config.toml
num_hidden_layers = 8
hidden_size = 256
n_experts = 64
experts_per_token = 2
d_expert = 192
d_shared_expert = 192
hidden_act = "swiglu"
moe_layers = [0, 1, 2, 3, 4, 5, 6, 7]
router_score = "softmax"
normalize_top_k = false
routed_scale = 1.0
balance_loss = 0.0178
balance_bias = false
router_cosine_scale = 10.0
router_bias = true
n_groups = 4
groups_per_token = 3
init_std_router = 0.0122
lr_router = 0.000443
num_attention_heads = 4
num_key_value_heads = 1
head_dim = 64
vocab_size = 28752
norm = "layernorm"
norm_place = "pre"
norm_eps = 1e-06
positions = "rope"
rope_theta = 10000.0
rope_fraction = 1.0
qk_norm = true
attn_scale = 0.125
tie_word_embeddings = false
parallel_block = false
init = "uniform"
init_std_qkv = 0.045
init_std_o = 0.0
init_std_up = 0.045
init_std_down = 0.0
optimizer = "muon_variant"
learning_rate = 0.00831
lr_mult_o = 2.0
lr_mult_down = 0.7
lr_head = 0.00649
max_grad_norm = 1.0
warmup_steps = 97
schedule = "wsd"
decay_fraction = 0.57
decay_shape = "linear"
final_lr_fraction = 0.0
batch_tokens = 131072
max_seq_len = 1024
doc_mask = false
train_tokens = 515200000
max_steps = 3931
dataset = "wikipedia_en"
Below are experts of layer 2 (counted from 0) of a mixture-of-experts language model. Rows are named router (the router's row for the expert), down (a neuron's output weights, with its number) and show model dimensions 0-127. Each number is 128 + 32 x the weight over its row's rms, rounded and kept within 0 to 255. Numbers have three digits each.
After each expert's rows: a language model's description of what the expert responds to. This comes from a sample of Wikipedia text that the model never trained on.

# expert 37
router:092124150126144108106145123153183203175161145116102154147233139117085111161170154136139119163141138151084152136190128136142116174149150101100092076142105133111117080168184164104173127112114148101110128074082172083155115122144175141110083186154132207148107122150078124123126108100151034141093136155122139078096182103184099099174163152129109120112128141113144166175100122098106174150048
down0:130160157072141085165132117179185077100112150092113125141173139121120150141148118209113103146069090135126130122135182142096216118171163108128099194098091166131134031196117171125121102096186150140159144117121128077143169127167126108091133165097098120157153103190096153170150155125100121138146096175138128160113108107094208119147122149111081073089122143126083096092070145149121172172071
down1:138120101100212131125149125090176059180110109127139149088125141112110140053109054143115113095110151140141123112123120153130121178147126142085159125119159085180138151160161197100121103161063105128111127136089123129120139099065134146147152116119151142110089144131198075144082152117105130134107155151069138132136118158162143146105108173085143130133129126149173165079076114160129137123130
down2:119173188118095144088121142148089147166177126079181103138149161135137125096124115139122159164112147098112116069206122064113133054141126122080163131131093103155142124140140171141186129103103158183153072222111153146145136122153127118134101134140137130119097106097161094157130123081098162081151166117066104174161139130139137122109102153108187118105122093169165081115103087133224049104098
down3:093177114141103158116183158107135114118192170149130136081151095113149103149178146169094144102090154135141094114066177115139162094109134121143079166182128123167163128129163144121139135139123136123152119150144245057142168094120112142186162154126194163159056160056120134131171148124153127087130068142095190107125161150093169107116145191133113197139112087121140157136146113066150110108101
down4:103169051126144078104125154120178106111226179155125180093110141129165156137151111072146163170146125133098173138108156144076130117149149145155149116121152166121169139115193133158213106116181114161104137119123125154160131128139159093191108132175087108145122110178138138041152151133073136144119131142162174110112108134137127138137155139122135061098165136157124159078094112072121122149139
down5:136115146111121115061146104083139152134143183155075139049177149096123131151150155148130141062149154122125085133143144086145117126099152107108069131129157148145108099176159127112121137184101164087203092217165159107107139102082130145108169117135082131189086130138141122154169128133082128149159175167137106106074125158125087160087133115100088096195129180120145102217107120059150125125182
down6:131108106202160182154169124102135156082057128147155154147175116159033138160192183189098102187117110154106167153176146127133146093168134101091103116109135156146163129154095151201175149133075129145132136135137131144157137128136133142148085165140100110131118079134135105106137120049131095105109161110156160130128109119117068113146144101163159179094178162109111155115110047119129097146191
Pipe separators between numbers in sports and statistics tables, plus time and count nouns after numbers, such as season, days, minutes.

# expert 29
router:161109147061153097068131123138122173111117150100124067145141138091107118120136069158194118136081159165122099108113092118162130122147122122091086184115180163165095075166093115125129078138136144171110089096185114171114128112126179079174125102139145113133068112110150105179153095180093161085118134132153120104192129078133130149167110112161086122160112141132091113125119108115066130170088
down0:087171113168108104080077068069122109145187146127178183107084127160176162166071154088108175162157126141137119132073171150177138098150143094147180138130095092160123174164149129124153164099130099146087158077144132073160102150224088105109094113129120164223142115122051143116136153124134108116135109185098196140152091170101161160165114129116133109156103061122109143091142087148122093126113
down1:187141113101093096166164177134097153159083140106130129138124133143162093140112148122178086125099095132156097095176065132176186138109098148084174149068112166104083132176097143160119103126129126140141127108148147126130134081173174102104140150112165141078086169112121112161150072152170123135132129165166121124071134123166162077035160148211114127081147156120107171131083121083103195180066
down2:132127124083194142141098142130176153146103108150100106192135107136140205119192168095119135126152204141155118116128124088139121115157138182125132126159123088087171095143212132128148142109137097082169127108115122114094103137148136112140151153176069151168143131143150150162090093105106054127122147117161119155054129155114087155108120130146101109120155090125190088128138113136171166168131
down3:128154163122139148103117101114142114087129139154122112109106147146119130076120052142166166171101146120082145123068127135126096142129125138142091108170146063095190158157175133114195111106184157138099128118135147097135151106198150112093178089070122137118139067128121118137129103095121126128112128098116132117159183097103164160158120076140133129071126116154111208124207121169118064165132
down4:132101131102166179126103089172125073071063170117132138141046149132187129139100119140107113173105153150148107152076134119134165150176160063138122104109157114155191138189119105142101143110072125120185178129133142112095138132083112098121135112162092103127107177084132155120093065034124137147039164201122124162160128107136100141138164150130110135149138148122123068109127148117110146233144
down5:185156150138130179133067072104139199127090120185094160096136094147107127107101096175185129130110130097104131156139121173122185189115219104110138115098132171145108122168153148172186179145093121202129116136167067101124132144124109131173075107131068136052115146106083177165107113083150109107075164142154132135165108077066090131094139168081161134127100124123114116140134121135077116102128
down6:089133181135168112105113117098137100171105148123142107109168123117125131075076126141103150113186132105089158133118108141144074100084109130101133165081148135155117149195177171150121158222140157153174153102157132121159128091160168118137163127155130150130154119083152092134097132075108077126142126156129151161151133172111117148111184106153112130136110152155062121173121084116087145073100
Line breaks ending infobox or list fields, the word by in Studio album by and Preceded by, plus field labels like Born:.

# expert 31
router:137210106151196149155135098132079114138188161198133092082087119120090091108138128144071165165149123111121171204111170114098131085103090111156127101127073130087182140135111137182122149101143137108155153121119102111105145152094091137110122104185153140150126113166182147046112148097200093134156180156106140128107135134135137083185162106116154106144115118095139082161110133143156123102156
down0:163161145083164113103157080110139141138128126140124147137113218149064152123122161113149165125123129084104083147095119149124160073178139128070123114139115128145146139164074142078188074097127115130167164176150143117109114168131157210153127180096138189205121137131151082158112082120127130099110108087097115118120124082128055158155108109180099137104109200125087059116163142131130150103122
down1:086133154074152133104128162069147123156148134148170146162180139149144065094093154122103184115111097139116071195179152082102154073140141149137154108111137128088151145131127143188104084104152152200165134061135088113139150152150116143057133125062178189164083165183145159079110115135128124132112081096148158088138126125178143132125117071081153107057125170076096119163137146111181156088120
down2:126112179166094180156044127135142099041067094161160066116138099068124173128162155104143096106113089169114155179099149108161113128129119108149073094140113138121132159108208075095122119144076164103077087128119126078114098077146129078121161106177165167087092128108128166128120143125121106094171109121108150119046139127173158131165153186172197091134161183118125181179139075087132119124171
down3:170164066122089138069179094173108051084145138149099110126142087161116136189107114191136157100106172109119093116131120183163175101145166109155160142117150108116140158093120162081138095178151107138093133151125093153084125169167130085079116113188138129157152141147106102172173105162120144136163137109144102116134133166148082138096132143106198064112121112136085107120155099152140123159132
down4:215057170152127102100094177168117152084150139087128137101087132158100144118143132162137148127170131109130145109125118136109073192100104147119086141098157120108104200215137147129153148115136188104096074150111171134121143130130098066092054159124177054148133128158115144148035093173112131123144172129138152122108104084102164199137114127107142149156137179089141097140107165118101074149101
down5:087154137130072097178117156100102188106114109102171129173161123057170136151171076153114128148149113125087120190141146136120106132092160187134078131112131114057082129143127121110141086129101105129082135134100157135152116151123107105141126127177175154097134133143126104130142081141129108169144179117164100089196101108124151152195129186097167144122194184215111145153151141129142108121101
down6:168170116144103136146085092173110116113110077146136178144233073116184171123129176182160135144122152168146133115134124119105115139114167199131104108123104171172175202116204095121107171173140144148134124150116134154130169131117090196104132130183103155136137122125076140115092165122131108126040146128089140124162128125115131137099169122110160092140093092109091101113095100134102115128130
Closing pieces of common nouns, and whole concrete nouns, in running prose, such as w-age, sl-ide, bl-ame, fire, damage, treatment.

# expert 10
router:117133148123141114144135133165138134104147139132140099140099099118134116116099120134087116173112116074131141098057207108071134108099156128165132083119139142106059142125119122125128193113109105128166107142099137154118146058117077120114131138151123132119123131130191132115151143089101131064164099133136118117177141156190086201127138122160139156133124156102106085145126127123183153156144
down0:162109148113090108056141163173127113107097108136162110153114098190099129097093123153148138131097179084103094191098145096078187137147115033163131147084078137144123134077084112094165151128148146158173146111117099095116192134083145138145146153150094146164148091110153180121155119168133186119148156076133134097171152127110148188145150104126187184146120159177146160101086081144078129085079
down1:154110146166087107197146153078126162174191122189159121138130204149131110109076142093069106117118151155140171165123145134125074148120145144091088099108118144158160130144166135085121149199123138134122178042134080152127104107137199116161150170143087105090171104162135168132162158126153147126184178084085057127149114015196098088092103148147081131141102132096078096079096151034129136121132
down2:178177134136154160161091161107076118125169128163174115102124149152105093117100162104156129128176124107099119102137131154115108081102133087093148122113085034126122149118104077125162092108155154159206132108084099124066178136099093159150117052158172109092132049155113091115162108159175107081135119136116063075142143144122114137136116125113147182152147128062100129137167108100117222147152
down3:152157166136051126133095130067150123088160127166090172080147144145117185122092149156124130134133128113150151116132152120125074102116195121119113152043139098148163108110199194152131135089123128173159148120100113093167151128084105128117131088081127097132103165080145163150102149124121097211083149115063076116173113097076119145132169199128153162116106152212165129151092131146120144159132
down4:101136120099139104075101103129137121130154130054091175112134136126091132156139137138151144106160087106101113141178164154095124097095105145098141119140109117155136133132154146153118158085166183151114167093121126133154098161151131197088176140066096096129079134122161120148118122155129168141093215183129135151144118145126122082154185111136037100157134137124129184125168095121089141151118
down5:133146112127114081120095112172137105100170106095099079119119106181146119135136153170087173139132144141083113152122099134165131073119085062097106120148171136126131098135101162097152067107124116160064115143088082145160128102067077137192139153142094150163108137087130059146125073140122085123088130093120154131119137089134157110143155177108089151191181142172147170184096113144108155100135
down6:140133112076160098117153144089129124102156101181165157129138117079151163162101144128147093124122073163143104082136178084080121154106083157065185149118125125144211068213036095101144100135105123114132149151122170150094088062104139090075162162179109111100084123129146108121118121154073122172104129143126139167129111115175175127075121161106119154125128086204112118141098109135156102165117
Word pieces completing common English words, often suffixes after a prefix or stem, such as oversight, disruptive, overheating, heavyweight, geoblocking.

# expert 43
router:087120211148076117126105182156081152103126141156107137116153124097088089132101113122121178205121168154152171120140163105086119177137104139132126070121172137125133103137104140136145080133096143119168063079152164108149158048143095145125111166143128142118130164046164146101124082095151128137147052126166128112172177063142086130129170125142109158109085150164131167105157127117178103093102
down0:134134165131144120095091141155091093094151132026133098116119202107122159124162200117137107178205169076073164178114168124107099133130147127092115134137177075135161133146174172136110120151132174112094145080103113123114134166105159162127100184156139106120085091070131067143125166109124115105128165156158166168125091126155163134107130150158104127097086140127095116137088123172178140108101
down1:111152098105167111136168145084144132065168107116112149111119121099127176136126144142145097104153153118136122160159131136163129137127092151096082115038138144093138148100149138088135147122108139144117164093177160155083074115135134158093164111125146143101102136069135075085142121131164123122144117104164050199136135043137118153115132141192162174170197136135100104134154108196119095111103
down2:159145140094032141089116063097131119131096133197117149094140154116089139099140086146129093136102109136122133125151139140143153155139174079160149132111125136175132140106134087136150107087175116151164131159204169124144172161100117100157090104115140143121105082156119168122174115150132118184120054145157118114137139105159144175145124082127178175177120177067160182133196123077174136086077
down3:120136135108122083162093162159105162090119122137120130178159146095143156138110127139104165128147114082124141108174151104115111095140107111110157104120119102129201167156080174121134119120076116108144128150135131100185097081088137105095170109113141194073134155135109140122145120096118192118081151133162091130058138071135142179119097090143192102193105091176113142107116096123202122079087
down4:162135136195141126102088076051115163158081101087183113084119133102103152129144132133117172149110114174145121133123134162104106119151064110163105188076133087069020130120141156150156158131163125133121065070104184083119156146094114099116167126062146145128147107121115148135118175150117047175154087093095149107120135118132126138088128186096123172156184155086178134161103168075098165187120
down5:185099147119115052150057097090115147134098072091118084162135143113166077104136096126153133114083124141118088152171079114120148086089079166074182101142118180092109091124106154178133114097125151200090112136177151113103166099131126124149123177142152115094118110144144112151141062153165144139180103118181122136125163145131127110185094064086116122121116093112123114156070166104164102146128
down6:142108134088120142157118156135128020125172137165184179133087135115141122146095105119147123114156150167148137114072113118133118112048179125154157139100152080112102147174104067114092152114077115131113153081134178179137101118114099092174160118153182083109134141082152165154140156185172132207135138151123165154155092143112172111197114143110142136104193124173144158148118170141147057127097
Modifiers before institution nouns in biographies and history, such as high school, War, Primary, military, law, Civil, Infantry.

# expert 33
router:111130192144109122110141136173039164104173138170090133151149157079069095186148098074135157139159157173109198147153091129129131135092103132138112127098168118116137147153111138138082081130163101137136135131138102116127118140152124181094125145134177137160101152026102127064103159175102076100137136115118134101104195093165127136095146127102124163105104136155217140119123152097150158117134
down0:150159128133103121088097142173121164134091114083128212135112137086129066123081132101122156176118086077156125170098116104081155128199134113193100115143090153165120135148087132105090117144144115193124095120146087131143105085203124159154160150150118156134136176119152133076136161104150153170136118092078176140108108164067147022083102113122072099149043107172093151101157117109134118136118
down1:092104151129202062134130115095065120124142134138146133128117134094151095136109139091095214132093078086137161093093132122062183167139151137111102119133130152116159171123054155118154114146100175119134073116134110102111120121150109172158095181177093141121171117129119195091120169154153098069114155145161182112124170133165113086130060082107139139185153117111090201074147152104155097119127
down2:117158136101123114112121106082058103147157106131180139126108124150134118138169125106106143143103083129175114156097168122116180102180101058074129109177080090097058137137128145116093132112122096114113162168087167127138131096145122120149167175086102167163136155151107116157155144165103131089121130121180099175060135061122103167154137192156163133111069140160138119045136156218167110121196
down3:124106125190147191090118060145123120153120159164101109126142072068122149108113112163123143127080148123155118100100187173116153169110089145166168128118093123168113145149103095177094134126132155208066192107087172120059129063132167100081078124080126165095130134160123126131037151151122151126170127134136135063098108113162142160143089091072106125143140101107127156116066136088105163112089
down4:137133155070133103134105123091073165129130121091144140162139096041152114124153121149137109216123092083170124126106137158122169079097156154162178188045181122120155130121153145123110142114152179121084101115174151165183124149128100079137126179175119124143114141148096175199102128136122099184111148079146119147177121105103168159154113065173141136091120135133125118183099154103097168119040
down5:137229116101163077093132195080129171153143132153127090067075111161114146101137120195163123178165126120132165134142098105123158106126087141153152107114099131103164181066183090135112104081142141131148094164140134177153101130074119099093203122138132086152116094137151156125190120100159162140159121111120117113164128093161138175132124160140216058175155104081103124112137160096152132131120
down6:151169091199122068154093128151095118101125144171123116151106107098121062095131102112148096173109112105098175171148197140142124141175137141082132169153119139145121163114151151167133056143102175081197162046101116124149095122125109136134106087113135117157147124133175157073131131127121090155136163126178122131133173072175104103083096101131087083062119078151147093145131131081092152128136
Nouns for roles, bodies and places after "the" or "a", like member, district, President, Department, city, often followed by "of".

# expert 22
router:072134137098143126083132168107165174091092115069090167119203122130132172099185143106151134127089091144098093097096088188189144131073081097095125130151133151161086101112152084136167154171125112143169092077105131085135123169177211186146139124157098086122128128159124124112195152128126121131124120115117206115102093123147167104131103130125038114089168110105133167137107109117119156149112
down0:113135144118157139089127145123128109128104162082128117101082088079105164181120180141091156116139149097147137123058181143177160140098135160124181095132102181193173130110092157105144153097171086134104142114129204105095115126141169075111104068143130143102145161146160105106117123104132160119169103157129140152099075159125140131151128118082150108103179081114088114156105084122151101191137
down1:091118105118127120145152114128117159107199117150116122131117129142188160152104088123144091055087112140130126155144076121157060078125146117147173102178074123143096116138162075107118160118159176107096115197108099124098158101155196149158138141093087118063155140194106131105136113104087122122094117088124071114133112121166170139150075130149149128141151113119146188158110126141236110161118
down2:107159066157146129056126154142129139103122137081119108115013083132154171177153143097145092132133173138118086132087170116152154195133129143135124108147109084136148140143088107083115108162139098144146186147130125111140120120108103135186170160067144162081190048170135122126085121131085109163174085162130127060101159170081133088154123110168101118174088116190102151158125159125151108178132
down3:166080188126109082144115162166122099130092150178114103140100139104102154104091077177130081117149131090083115083108100145160172142138171184069159117133139115125065112113163088104137135112159130101099094084156137162159142112174106092116168127183143126147140116153158126184118101157141204112120152068147143174167187100081122119090156093133101127118102115103109099126120148166149182089133
down4:099106156130177159153130161138083112130085104147163117095098136177151131104137142201156172140140113167168131153151087084135135108151128093129142093093132143083140133146126084159097134114131165125153097103130067091113138109119149098147086062138127080149124125156144110198169160098127154104178143096145133104189133073124127133095168065101194180138117119119123137110108080124158191111135
down5:097170133069157113175075067164112082088119158105105153086087132120123167127091143122101092149106084152142128065136136067138117109097129039132100156088134158123219164101097104143092150078121096107099103124073162125205105108108161135079172104139068082153106118118173165128130110112095087125198128155153173120153164173158205120111097104162120120102104112152166126103102070126180137108145
down6:167138184111084117177149113138103127117098134072162123186127124107069131082137160161156141088110131099121123161139163099140097133119155160163120136139106135125158158134150106138100112111099172079148123049161189113130159091166152170096146165124195121151185148171121152150163089128197152134176097090125108185147172120164176154146109070103107128113060122156134119115166072108074135103158
Semicolons and closing parentheses ending list items or parenthetical notes, such as (born 1987), (Prescription only); or Gene Ontology term lists.

# expert 40
router:144123164110112099130105131128182108112130133096168195138084141077161237163149076083076145074146132138183123129173138180128121069108152123126150057113139141163071104129121148135059111155118099099134106150086163144131134133126131141140174112029124104118166108176149155175181151126178118118169152099072124126118128124144105043084154133146098204109108170156127130103096140089090141137133
down0:173126200135122114194104106135113117185127098226074095136116145172118122136176073122121130207110077065167134078146088183155133111154163172100126116107137094145103173143117140101191107138166150129103098163165099167093094145080085105149092150120133121185145137117182089099195137131095114146146136139110178129107126167068098130149139145125074187154187156167133147123180074134138147137124
down1:138145138128129094135153155133114145116108166104179137110121110127135162085104146153148125069120111143135119150176103173157148103141130144063118102076144109183155114165125120139081140164132147076087124155155146117163089150085111133127123035125169142124134137189124124156164102157075131131139141170145100096078104132170165108107078198109164118088172183157192162076137107142152128168162
down2:195139105141089129130137147146112142091122122090145106154119130135119141156120141113204206130127145105124117150169115135138174071095114125142161118205149170117146181102071086101113088121115088118106095138070130124092161109167075097092127146118166177165097199072161034099137130070158069139184142139166071104175125080148133175165079140106163109140087170114147075122132128107214119127118
down3:090094127143160096096114097163144125122175096156179149197129073120137112153158169130153088146130148083179142206141157132119062142185099230129085100134124143115094199127160146119096156135123156181143097098125117103155109159079094133086119095103159126127195104123145155107187145111115121155104130099152103136125094144119124106062126141123128079137083087089162125132162102065128061083112
down4:109157112127150109100143137088077135105122179202108045186076134063158128112159137138153116176125155083170124158151153057167170106116133093125062108123188115190179130110134124119132066128117158109182126155090099182127110123138156107097142170169121125092115086074109124109117074134111114157179091115196168109162087161140107145072112142099209155099128122118099107098071105088122117068106
down5:088101124137139124067146142144136044129177106149097171071091147162139160081199101138146090131038145115124147140163083108106138116126148183125181158153141107113134146188182172136136114139158142100175099150157128134145136129151099182210097118151163129135118139130170087144124114132157129167109185112128125109137171183097158111125112105139138082084146117147102095165149157131147154168136
down6:105170197133128162144127152187116085094112146142122152112197136089139129138180111142098089124169092160136194111087103143111122154148132078118136082126142145115083089117157084178094129131067126094127165192144108091116114101172098138115103129120190184160095160137103169135146115161179140113123110079047158197062093127095062126133117199113093070107106181172206157144121113114123196085072
Short syllable pieces inside names, especially an, ar, on after an initial letter, as in Aanandi, Tristan, Pattes-on, Chandrak.

# expert 19
router:126081186182127104123150138155082188110119093098090162136164146135167078188140130089159129196098095139117203150168118130188135191095109149126100131150168144137146138079157113131123130122131171171170149105134146094160053161134184156155170128144162172096141104180072141097125114135107086171163155110072153140128190109056123103114146124074081107188147089140157126127155128089087108128119
down0:135119123096098097150088147167130148090095080142116152127068137092156123156061140147125144169121115108178125117131063051132073144169081111145154159037177113238174235131141131095139141142120128152085123166119156171108139159140120127159117109110107137167102154108078100137151097160123192094115116123121118089143135143125098128179165136122111137165076093137054165102180145154083155139125
down1:114151136199117190179084100079100143121116162164114090115165166167069124131147139129096073184151186136055136086128130143108087150118133134121125144137168123150107160156150124147143120146120191115138141149063103147116118108117128139084176162174142117081091113125087087101117155100138111114133135166110197176097123169047133125101115145076142098114143085187098162154112100183175156172121
down2:112127116200146145126094162118119164127104113135103120157187124133115153139120135123156095147078129145121153105139136072111073104158101104146090159142153125113126100173112135114205139150073101112132111134107127173159103168099104097164064194127085160097184103171128123136097154149145079129166119132101129120110155156098082163178123113100178161179070113144098117144080205121129096131133
down3:109132118195188093100099106192140133116173157174076108194087129108212108096133131074162144113115156113121079229138153150125173062117141120157119168169105049126173138082104143127133192099144093104120113135134086104158131095105108095096134116120112148064112062153071098124200085158139102135126123087154159116095104155117092140119158122144150132144128064152130103155133130089107122076135
down4:189130102162132124175106142118112101116158145150133157114142145032146097073114142138112074134121117176137135148170131109052069086146164130097157155161151140119088117115137192114175130158143148107205117081143102156117185150182148135124138145145102113121136181086159121161149154103179199151138167109122144138134119085159084096132143062184164093159145052114187118063084188125119151149141
down5:149068154100133121112131169069103084079107126115153159167121127121125146083121149153137121107134150118144109139159119069094118133164222160176130108158125067122127141124080130124131116120160113088123100075117107122097132133114109123114110137200108133115129067104102117093119143192151137151137115106141101160149147078151158155153090150063196166107115150084159081143137098120128130112114
down6:153149154161166192140129100175099105138155084140146079114122106150092137138132150137164163080172147111092096079125137100136073108172136116128167129121142103110237148077219137098069133157127123124152129044124129097112086088121108085153183118116071108159130096168076145069116178086170173105138137158112124074137169140098113157146136085076147085165109136127147077132123049115136102088114
Place and classification nouns in species stubs, tables and coordinates, such as beetle family, Wichita County, United States, Canada, ″W.

# expert 35
router:125076210107143081138134159184123134179121110138119175139147141123061148109133161080100164149098124110105123127140126149117122121149151135088108111127094115127253117117159132123073169138091153140145125104127189138120113120174051086138146145133104154121163131110138126044160151070157164113124158096104166161060108119161116116150173150162116125152078139145112115098152130120140092140101
down0:179106135144104122174103152124111112117052081107072068139094100131147130156154127110152140129116169178122103150156141082133128110151114186111169119154177179078122125162163117111162123137093135061204146054164091164186163144106079186086148129145186125154082133150113036093149140170104119152137118137140105152166067102071183122127103121142135156144150109143147118124154097121077135145111
down1:131090163088143108110128090133057133169119156138120107119123150175095153042172156089076125097148081206091100142129140145136129167036126197143169173112125124118109089206168119150127147112079163143177156103157180098132103114106134129138179098170147118127140165103138088092132127069123067096160139128121190154160115131121187149147167126098098148168102143164138147094143143174152077119177
down2:188117147106174090143192101065171081068115131150149149137107140167123145092065145151147176167112154059053212092137154155166063086099128134132084147103142152139106121108145082142160130125122111116133094188129132129174158092129070131172113099126127176097097132107157163130146162115153056155153138114164103121097142085075100091099132135079118148095081132086080120172170095181114165071089
down3:147142166074113167120122179131127173102118132138109156150082148104140167157114118105084119086124069157118158045127184185154142121118106076082081231123111118149148146097162128132143089062093178084154103168174168122129115214067142096136169133195163085127120088153144168139145137132101053150173143149146142131075087182141134090096142125137161142132083173124074099132077124122110141111114
down4:095092167180165121108107086071114114182140147090121153077124136098087123129128175148183205165098113164124092143091075095133109159156130115103106110144110125097128136153124131152152182124093111147150136154146116159028038163137099101171167069125147157149159087084186141113086158157188132097107146089151163165126168123156204119155146131125145134095129065131087151096100073123090108164131
down5:083120157136114118157106183112168176125113104083125135141170110119098172129039171137094144121123057118140142129054091130144111173152130108076061163107134121123083159075197091139162131118119153102136158149201169027147135122130142153102136145138101152082104112108118123154113194118131135150175113133126192148107118110166119154127114164113091138157163118099146154107148127166038137140127
down6:147108112164158122125155101104176141151148129115082108179121215145163124154103161134069062150145080085130136196110104126156082133101110149121171163148159101121148116141083125108083149164129128140130168086138163125147090123087162165177168077122129078098143069152092127073084118160119080115144134172127188151177138107111098100163134145131170167091118118144128064082090167111144132137170
Second words of place, street and sports-team names, especially in sports text, such as Kansas City, New York, Road, Street.

# expert 51
router:124073177092165137109103108143134150145103119115061165140178146149119140124099138096151105121220144144140131083143111124088190098133108087101096161090189124145118126081093139105119104153135163138198115118152160071114113103136173143091142104154100070085108131062113127140149146081091048095119123098080199159112112199142143180108160104122130193126117132181179116114181168103103110121121
down0:111153119172087142103125095126089172106153181186116124093139062189125137141117125142203170072140154092093115154118148140170200124114122124174096228123090152148153083145133111084142130103118094145165094131129149138109118138078131070154113160160128141134100058157102111167111157145180125121070174161073089155128132163180148152134121151121163107093164197086093116100125080119143139137140
down1:114158109182111125130138122116070073145075139142114132082115123170157115069165140129130106160085133155206125159090080114127112134179146075080137082124134141104098100213077174129111129138094085160211084141120171125128103154113112129141100088127152136121095062189111151137163072123189145104158033176118100103122138124141112110115113049097165169148131181122195090108073154102189162127150
down2:088042139147121140151102150115165103121102136104164108168099168111107181141182073130155124126111133097104131144081114199102112160111107097145145093177165135111143115129111100081154138144138092149103165146183131139102177114169108197147110171123125087133179121097103108122096174152113178161045084089110169160090131100138112193075103134164075117185163189112140130128138117151150148098127
down3:120134126121150117095120113112107114173165168136110164109083178077130145113140175132136103162178158030131132118108142178134156146160155181096102162101143165123155073161156112126132168195075174099131121115069118097130145062119126139115155162136080109109162191097091117164131071144156114153122110054117155132041145082161082088165166198171127164108124094147122096126147143153181108144176
down4:147068146138137124107100124129150144155123090122147156162170136151154112147158141128151128145142167132167138141126078091124157125075157133140131162144138155124142193144134216191099094209154176066068086077102102062084123136180112215106141140132109107093053196162113125115094187184172120111131154091086172121114129109175076167124084122158150105143095105160125155064112131157156110163132
down5:126170165175098098079086194188086123131038073127034094133146148124121106159143117178200121161082120149171115100137163164121112116097213116120170127117061120184116133126183106129114136130176090117111109176129101096139125160132078122140154135160133126139177136149083147116147176138124115186100102136104125117100117185149157161146144168081134120148133117155068139157127144120140132087151
down6:111089173144119140132136110104111071181130143098221099142150129156148122135068139139137152201145084129132182177097103127157100145131155067091166119150066117166098162134117138112132163108117098149087161153084118120132107161096105135117096092162130113186137139112064134076083145172113122099116141079161117103104156148165136083095106123134111129175150109150139162136116069105111099134156
Lone capital letters inside acronyms or starting split names, such as USPTO, ADCON, CB, and initial letters of surnames.

# expert 20
router:134160202187128107171139165133109093187135160119122089119143183148159183150118193143122134169167112072141125164162155106131128105126138099136141107165121134134178153118086128118154107120129156149143106108116134114138119109118067096117131147182087123071165117102107153055142154067105121135126205139103157131110143164073083087093187097139129145132114141169061123099155124102152118151149
down0:110176158116110188182069123170159148116179113160184162076134113091091151167137100161159133116164165142148126093063149062181170145149168113122107148086108121137101048163104123114135181128108072124129112146174136149127134107142158137146144092157175114077065158149092101064054117093135146180116119099130093112168122101129148172113132130102137125194140126092087082177111082152100085129094
down1:068179138120223134134146120150106087107109169113119165163143087139144132100116188162158052086089209097113052126121147124143097149147124142095146165183145139134176101158154147147157107125158093087160160146148073170106116114121158108120116086115106126158068126124129122130132118152160144152135150110161063155120099137146130094098108111107150171114099146079121091135175109027111117060178
down2:133097139113114143121108122153175142130127150123082090115164159118119141150193172139103095110110113113181131098125125181124174125161158244132177122145075169167184198107079140076123147148135077139151095101090160157173094075106147075098127081150143147153135131109094134112077151072097144138147155103087166151142106193058146112104153110125115114154077145199140131106142077105157132141144
down3:132075167079124157159121105155160137164132098164116176178095122073133108092197071123136121156116122182109110156117132120100190148139088121142141159073111135106178139082139155077084158143127100127072123111097189153151145154153147168151178191124143173141106184139080144087138149098131162142089142117119086092127126149118080167127238088165101097157149137121059163134078129127083147096109
down4:096155079135116123154136110117135127153118175102130139159109105123134111109141092161134140100177147064123173144150149075130085128099147141156212134116172175165161117121137113164113172081069171171138139090151164152075126090143115102141097162130098084104164151129078093112138114060192130164160094139130096121043113184163060096143128170193131178069151100114118152116097127131113126168128
down5:112167145139192124178126132169105118117162095175111103121149109148133219121103153109098146138170092168101102062134137204096111087185154154094127164126159088123117106140155108095151086062126121132141137151109080155123101120128105069095070077118142105165108110144100089111193116109062114118164164103151095153166153128130066158127152100139160150121105139099166089048134087157169138127119
down6:124085130114159121172158150093096150134085185073088144101148051106093095140130136148156108101128189128107182097096144033097166063117097130158143133092153114156105132131164117166121129147139098088196153138081124127139148142126122087129199109129140103164161137140095182116152091169125224213125137118157124170166153140155146109069167090119134107117113097107072094166151187124098063133094
Capitalized content words and pieces inside titles of albums, films, shows and products, such as Night, Dream, Soul, "Unbreak-able".